config.toml
experts_per_token = 4
init_std_router = 0.0191
num_attention_heads = 4
norm = "rmsnorm"
positions = "rope"
rope_fraction = 1.0
init_std_o = 0.0
decay_shape = "linear"
Below are experts of layer 8 (counted from 0) of a mixture-of-experts language model. Rows are named router (the router's row for the expert), gate (a neuron's input weights, with its number), up (a neuron's input weights, with its number), down (a neuron's output weights, with its number) and show model dimensions 0-127. Each number is 128 + 24 x the weight over its row's rms, rounded and kept within 0 to 255.
After each expert's rows: "raises" lists some tokens whose logits its average output raises strongly, later layers aside. This comes from a sample of Wikipedia text that the model never trained on.

# expert 21
router [139 121 146 135 137 127 134  98  89 107 147 123 141 126  98  95 153 154 100 142 132 126  88 134  85 167 169 134 108 135 133 127 112 133 129 105 175 126 150 139 100 121 151 100 165 115 152 103  76 150 103 105 138 106 115 117 170 121 117 116 153  80  82 110 100 156 157 101 139 141 149 118 117 148 107 122 158  93 112  97 128 127 131 147  89  98 101 147  96 141 117 121  91 175 135 163 158  82 104 123 111 103 105 129 149 115 117 112 167 129 155 155 152 167 128 146 118 135 143 130 131 133 120 133 125 155 113 108]
gate0 [128 128 152 120 123  91 125 102 117 125 153 165 129 131 136 126 162 101 141 129  88 148  86 128 147 121 124 135 154  65 134 154 139  99 124 129 115 155  89  66  92 119 124 112 111 166  78  96 169 110  88 119 113  97  99 120 122 145 156 153  96 120 105 116 140 109  63 138 132 124 149 150 163 144 146 138 121 182 117 150 155 135 112  94 151 112 118 181 149 129 122 137 130 147 155 143 131 129 114 129 107 170 128 137 127 110 107 140 119 138  93 122  71  92 170 126 116 104 166  96 115 144 112 134 122 111 119 137]
up0 [147 128 136 141 142 118 111 113 100 155 118 127  88 153 124 140 124 179 102 152  95 120 142 114 139 120 130 105 116 150 155 122 108 146  80  76 126 142 140 128 171 153 141 127 145 119 133 145 130 154 132 106 133 126 131 132 136 125 120 114 115 140 113 187  94 116 163 117 120 137  87 148 154 152 135 137 177 105 137 133 142 140 179 175 126 132 156 144 138  93 126 145 112 131 119 112 131 145 146 142 154  89 132 158 142 114 118 166 104 163 150 126 167 159  98 100 157 122 100 120 133 127  86 109 127  92 107 135]
down0 [112 153 181 117 104 129 157 130 148  97 143 146 146 109 158 161 135 136 175 103 121 119 102  69 143 120 132 146 139 104 155 127  98 163 103 127 103 133 157 168 125 177 145 125 114 141 194 163 101 149 136 153 152 108 108 159 144 126 110 163 115 124 127  90 116  77 118 137 108 151 102 112 133  91 136 119 115 148 103 129 130 150 126 147 125 193 109 128 149 139 108 105 109 134 126 142 144 164 132 138 115 126 120 126 123 181 136 154 150 167  96 162 139 135 144 145 146 111  84 174 155 115  95 152 170 108 115 150]
raises: " ", "M", "H", "B", "S", "N"

# expert 22
router [141 110 127 130 139 139 115 101  87 116 159 113 137 120  85 106 146 178 103 144 109 136 107 136 113 158 156 138 107 139 158 162 101 144 127  99 179 166 156 123 127 125 143 115 157 131 152 112  89 150 116 101 151 108 100 129 139 147  92 116 176 100  82 109  92 158 142  79 125 129 136 102 110 148 112 108 158  86 128 108 121 152 131 157 107 110 105 141  80 130 117 122  91 161 147 144 149  67 129 118  76 116  95 143 149 133  98 118 147 110 166 148 139 173 120 147 127 144 160 120 144 107 136 130 114 158 106 111]
gate0 [132 127 119 124 109 172 146 138 106 128 118 113 101  63 120  84 143 101 188 188 137 127  82 129 138 149 120 131 122 122 121 157 168 122  99 139  92 129 124 132 164 100 159 169 140 166 123 134  98 116 106 138  96 127 122 126  95 146 133 124 172 135 132 102 146 107  93  96 152  81  90 101 121 183 164 127 167 146 102 138 124 117  96 151 172 135 110 104 101 130 129 136 101 130 146 137 134 140 123 115 118 177 118 104  95 104 144 103 105 162 143  99 151 113 121 147 119 129 128  97 133 104  91 116  89 126 127 118]
up0 [133 169 110 134 133 171 135 116 149 146 125 152 127 150 117 102 109 142 147 103 144 110 121 133 123 144 181 123 162 118 136 170 107 127 168 140 107 106 154  98 129  93 145 115  97 174 146 118 114 143  96 142  75 126  98 145 165 113 119 108  80 103 152 110  85 134  86  96 116 120 141 158 131 115 134 117  99 146 107  78 129  90 122 140 156 115 158 152 136 133 174  80 116 111 175 121 120 101 103 124 140 141 108 106 140 143  97 176 164  71  99  87 124 111 128 137 130 170 124  82 128 127 141 140 151 130 106 110]
down0 [136 156 107 113 104  98 123 145 116 110 135 154 116 114  93 124 152 161  91 149 122 137  88 159 111 143 105 115 195 141 150 143 127 136 143 113 144 121 127 118 141 167 102 107 124 166  84 123 150 159 124 121 113 138 105 123 116  78 107 123 109 172 125 145 149  93 128 143 153 126 122 104 137 136 130 142 137 201 133 146 115 145 149 108  99 142  90 159 110 150 147 139 131 118 109 154 149  86 111 110 122 157 138 126  97 145 126 127 155 114 144 161 149 133 160 145 100 129 157  99 174 145 116 149 132 152 106 163]
raises: "and ", "in ", "G"

# expert 30
router [141 136 126 131 131 112 112 107  89  92 155 119 141 111 101 104 147 157  93 148 115 117  93 141 110 157 188 127 115 147 142 152 110 137 119  83 178 149 154 122 135 144 151 112 164 142 152  97 100 144 142 103 149 108  93 135 135 139  95 129 156 112  82 112  88 159 143  81 133 140 137 104 116 151 111 106 140  90 117  86 141 146 133 162 113 105 105 127 100 136 117 148  92 176 149 164 147  80 116 117  87 111 117 137 136 127 100 118 166 103 148 153 139 148 123 130 115 137 156 117 146 124 137 122 109 157 112 108]
gate0 [118 164 131 127 122 118 119 118 114 135 104 126 131 113 150 183 135  84 129 152  62 141 177 137 140 165 135 117 164 134 169 126 133 107  95 145 141 103 114 115 155 164 115 143 137 109 139 140 109 122 130 168 119 135 167 170 127 155 128 115 105 128 150 101 112 145 124 117 132 117 165  54 120 122 118 154 187  91 114 131 136 108 114 146 143  99 109 172 126 154 133 117 147 132 124 149 123 147 147 121 142 131 187 178 119  98  83 141 172 147 116 100 172 125 151 124 130 105 109 133 102 116 141 154 113 150  84 131]
up0 [125 155 148 105 140  80 113  89 100 135 131 185  95 167 164  93 121  99 124 165 115 125 130  99 118 115 125 117 162 128 124 106 108  95 159 107  83 162  95 159 134  72 133 134 118 136 183 124 145 131 135 128  79  96 166 165 121 128 112 135 116 163 122  99 128 129 102 137 119 162 134 151 113 182 181 148 143 164 145 137 161 191 143  90 121 125 127 136 165 105  87 113  95 150 136  98 123  92 103 156 113 137 109 158 140 119  76 138  99 119 125  94  83 137  83 123 128  84 164 116  94 136 128 156 117  97 150 106]
down0 [100 138  91 147 144 110 109 172 108 142  89 150 140 140 131 114 109  50 158  97 126 158 159 147 162 146  94 145 128  99 161 109 141 108 138 126 106 128 179 138 153 146 174 141 122  85 124 140 113  91 141 172 118 117 114 157 144 151 137  88 133 127 144 112 118  85 142  98 159 107 103 132 148 110 116 191 146 131 121 103 135 131 160 109 137 117 153 118 131 185 107 157 131 148 145 132 127 161 114 111  85 151 108 161 112 100  77  99 112 105  95 140 117  77 126 112 108 139 125 151 139 126 168 177 131  98 147 133]
raises: "n", "b", "l", "p", "c", "t"

# expert 24
router [139 130 107 154 114 110 116  90 126 111 162 129 151 120  93  95 146 149 152 139 122 136 131 126 124 133 163 127 109 131 151 153  89 140 118  92 189 176 172 120 122 147 143 110 163 142 170  98 103 130  87 101 153 102 108 148 119 132 106 128 151 129  85 133  79 161 132  84 120 135 134 112 104 128 102 117 151  87 125 110 119 156 130 158 141 112 131 111  60 130  99 162  98 149 137 133 135 106  96 128  92  93 117 156 153 137 112  89 164 146 152 147 120 146 127 130 129 134 170 113 127 109 117 114  94 171 109 113]
gate0 [147 144 129 135  94 110 137 108 130 168 114  94 127 134 159 121 156 128 194 129 156  84 125 133  82 144 114 135 127 108 106  93  94 110 172 129 107 163 135  94 124 146 187 133 101 115 117 110 163 166 113 149 133 152 167 124 106 135 149 106 138 128 181 137 172 122 105 149 112 114 127 112 131 181  90 141 179 134 144 129  88 128 119  94 154  85  91 108 179 184 111 145 146 136 154 138 120 101 138 148 113  92 119 127 154 136 164 138 118 108 166 122 137 153 138 157 146 127 123 155  69 124 125 115 102 117 111 135]
up0 [141 130 134 137 142 144 143 120 103 133 179 152 104 120 124 154 143 168 121 143 116 136 155 134 131 148 128 122  98 142 139 140 111  65 125 164 137 129 122 158 157 140 106 167 130 132 162 170 102 139  92  94 132 168 125 130 105 104 115 177 126 139 126 156 103 142 117 156  99 129 109 161 154 102 103 105 133 126 171  80 119  84 184 117 110 136 133 102 125 129 177  88 160 113 128 114 123 100 121 122 153  78 144 131 118 171 113 123 104 121 114 137 128 160 110 113 109 114 100 146 127 146 146 140 135 162 145 131]
down0 [124 171  91 118 143 114 117 111 118 165 150 136 119 107 113 106 121 165  81 131 126 143 127 123 105 144 140 142 189 106 106 151 135 138 118 106  98 182 135 108 143 130 117 130 131 140 116 168 114 145 109 123 124 126 172 100 133  98 105 120 108 104 103 121 104 149  96 160 125 111 151 112 159 152  98 101 113 116 149 136 124 158  76 171 137 124  94 138 171 108 129 128 147 134 159 118  78 134 133 136 168 135  81 126 162 156 124 116 133 163 111 153 146 110 101 122 111 117 125 100 139 150 102 106 143  99 120 120]
raises: "the ", "a ", "an "

# expert 26
router [149 142 140 138 143 117 123 117  96 112 157 116 164 118  99  88 152 172  88 172 112 118 104 137 109 174 170 130  97 133 137 147  97 131 125 101 175 141 156 130 117 137 139  98 172 130 134 106  94 149 137  88 151 118 102 121 149 154  94 122 178 113  89 113  85 140 160  76 151 149 137 100 112 144 115  96 127  98 129  98 127 148 128 153 112  91 124 133 102 149 116 133  95 179 129 145 146  91  94 128  82 106 103 125 130 136 106 120 148 113 172 149 128 163 121 142 142 155 155 120 140 121 131 138 113 160 119 105]
gate0 [119 150 150  89 123  87 130 157  98 188 159  69 121 126 144 116 146  93 108 123 150 138 134 126 120 125  91 107 142 101 136 127 122 144  97 124 166 123 101 138 112 115 119 123 144 118 126 160  90 141 168 146 142 147 158 132 137 149 108 104 162 126 128 146 108 134 110 127 117 112 111 133  52 108  92 130  91 102  85 112 160 136 144 187 121 100 156 127 140  90 133 155 100 127 136  99 125 106 151 179 119 182 147 147 162 134 174  82 131 127 115 125 133 110 120 138 132 130  74 118 118 142 143 112 132 117 136 103]
up0 [ 90 139 103 121  95 107 151 125 156 142 123 134 148 114 157 123 146 130 134 162 115 101 156  76 134 120 155 154 117 132 146 114 130 129 109 145  82 123  95 118 165 110 142 122 117 138  78 126 116 103 104  82  93  94 148  66 137  96 147 119  98 148 128 130 196 172 106 154 137 115 112 117 126 109 129 153 114 129 118 117 131 108 131  98 133 102 135 113  96  88 157 150 161 154 132 121 111 162 142 102 171 150  79 159  90 142 121 136 132 145 151 188 100 157  97 143 109 133  99 112 129 123  90 141  91 165 140 151]
down0 [139 118 133  94  95 119 171  68 159 154 100 176 117 179 138 142 111 118 113  85 145 145 109 123 132 139 159 147 105 122 108 136 141 105 130 166  80 125 174 149 134 121 115 124 172 132  77 121 110 142 145  92 135 141 122 136 179 128 113 115 121 118 143 140  96 127 144  82 119 105 142 107 145 117  75 123 135 156 148 137 149 140 134 144 124 180  95 111 105 152 139 130 151 126  81 140 117 130  86 162 151 142 172 133 117 110 154 132 111 137 141 143 135  57  72  98 109 114 149 136  61 123 114 131 140  85 123 120]
raises: "A", "u", "a ", " ", "e", "p"

# expert 1
router [126 120 134 141 141 123 105 107 114  96 148 120 148 120 118  91 132 158  94 157  99 119 118 128 114 154 153 157 100 148 153 130 100 132 115  96 168 175 168 122 122 110 155 129 136 117 158  95 109 159 123 102 173 121 104 125 132 150 105 133 164 117  94 101 102 169 138  72 120 127 102 100 116 129 130 106 141  92 107  89 105 136 123 151  87 104 121 141 103 147 118 127  86 168 146 144 132  92  94 109 100 107 106 154 146 128 105 143 142 111 156 160 131 168  99 148 124 144 163 130 141 102 116 101 107 143 120  85]
gate0 [111 142  70 116  84 109 107 123 166 116 123 134 124 122 136 142 143 142 130 144 104 127 116  92 116 134 125 118 151 118 127 113 144 115 127 163 144 113 144 145 132 130 133 117 105  83 137 135 116 145 140  98 167 129 131 166 141 120 142 167 167  94  93 152 161 171 151 126 139 121 106 100 159 124 152 110 141 129 174 132 132 109  93 138 128 129  89 156 142 157 137 140 135 123 124 155 218 125 142 132 136 118 108  97 160 105 100 115 127 152  96  95 141  95 148 105 147  93 123 135  80 140 111  87 141 149 154 135]
up0 [139  85 105  91 109 149 129 124 104 142 161 170 128  98 119 134 133 132 112 119 113 148 154 130 174 140 133 125 123 110  95 129 157 169 145 174 144 100 139 105 109 103 119 130 121  80 135 137 111 145 143 112 158  88 101 158 150 130 143 106 130  95 142 145 152 113 145 106 141 134  90 136 152 134 132  93 138 135 184 154  94 111 114 141 146 168 106  93 162 151 140 155 132 193 147 129 180  99 107 106 165 127 101 107 112 110 134 144 142 149  98 105 123 106 116  87 175 146  71 117 102 144 142  99 127 127 152 144]
down0 [117 158 111 150 159 144  91 145 150 122 123 132  96 122 132 160 118 136 131 142 136 108 151 154 122  84 141 141 123  99 107 166 131 159  93 129 142 127  92  93 101 162 132 135 112 155 146  99 124 104 137 129  99 106 109 127 151 100 129 145 139 140 164 130 132 132 135 107 124 129 113 134 143 147 105 145 111  98 119 104 127 176 124 110 131 123  95  94 163 197  88 141 164 120 118 122 152 140 139 144 130 131 117  92 126 134 145 154  76 192 138 134 108 151  92 101 132 146 107 133 140 145 154 113 138 127 118 119]
raises: ";", "; ", "/ ", ", "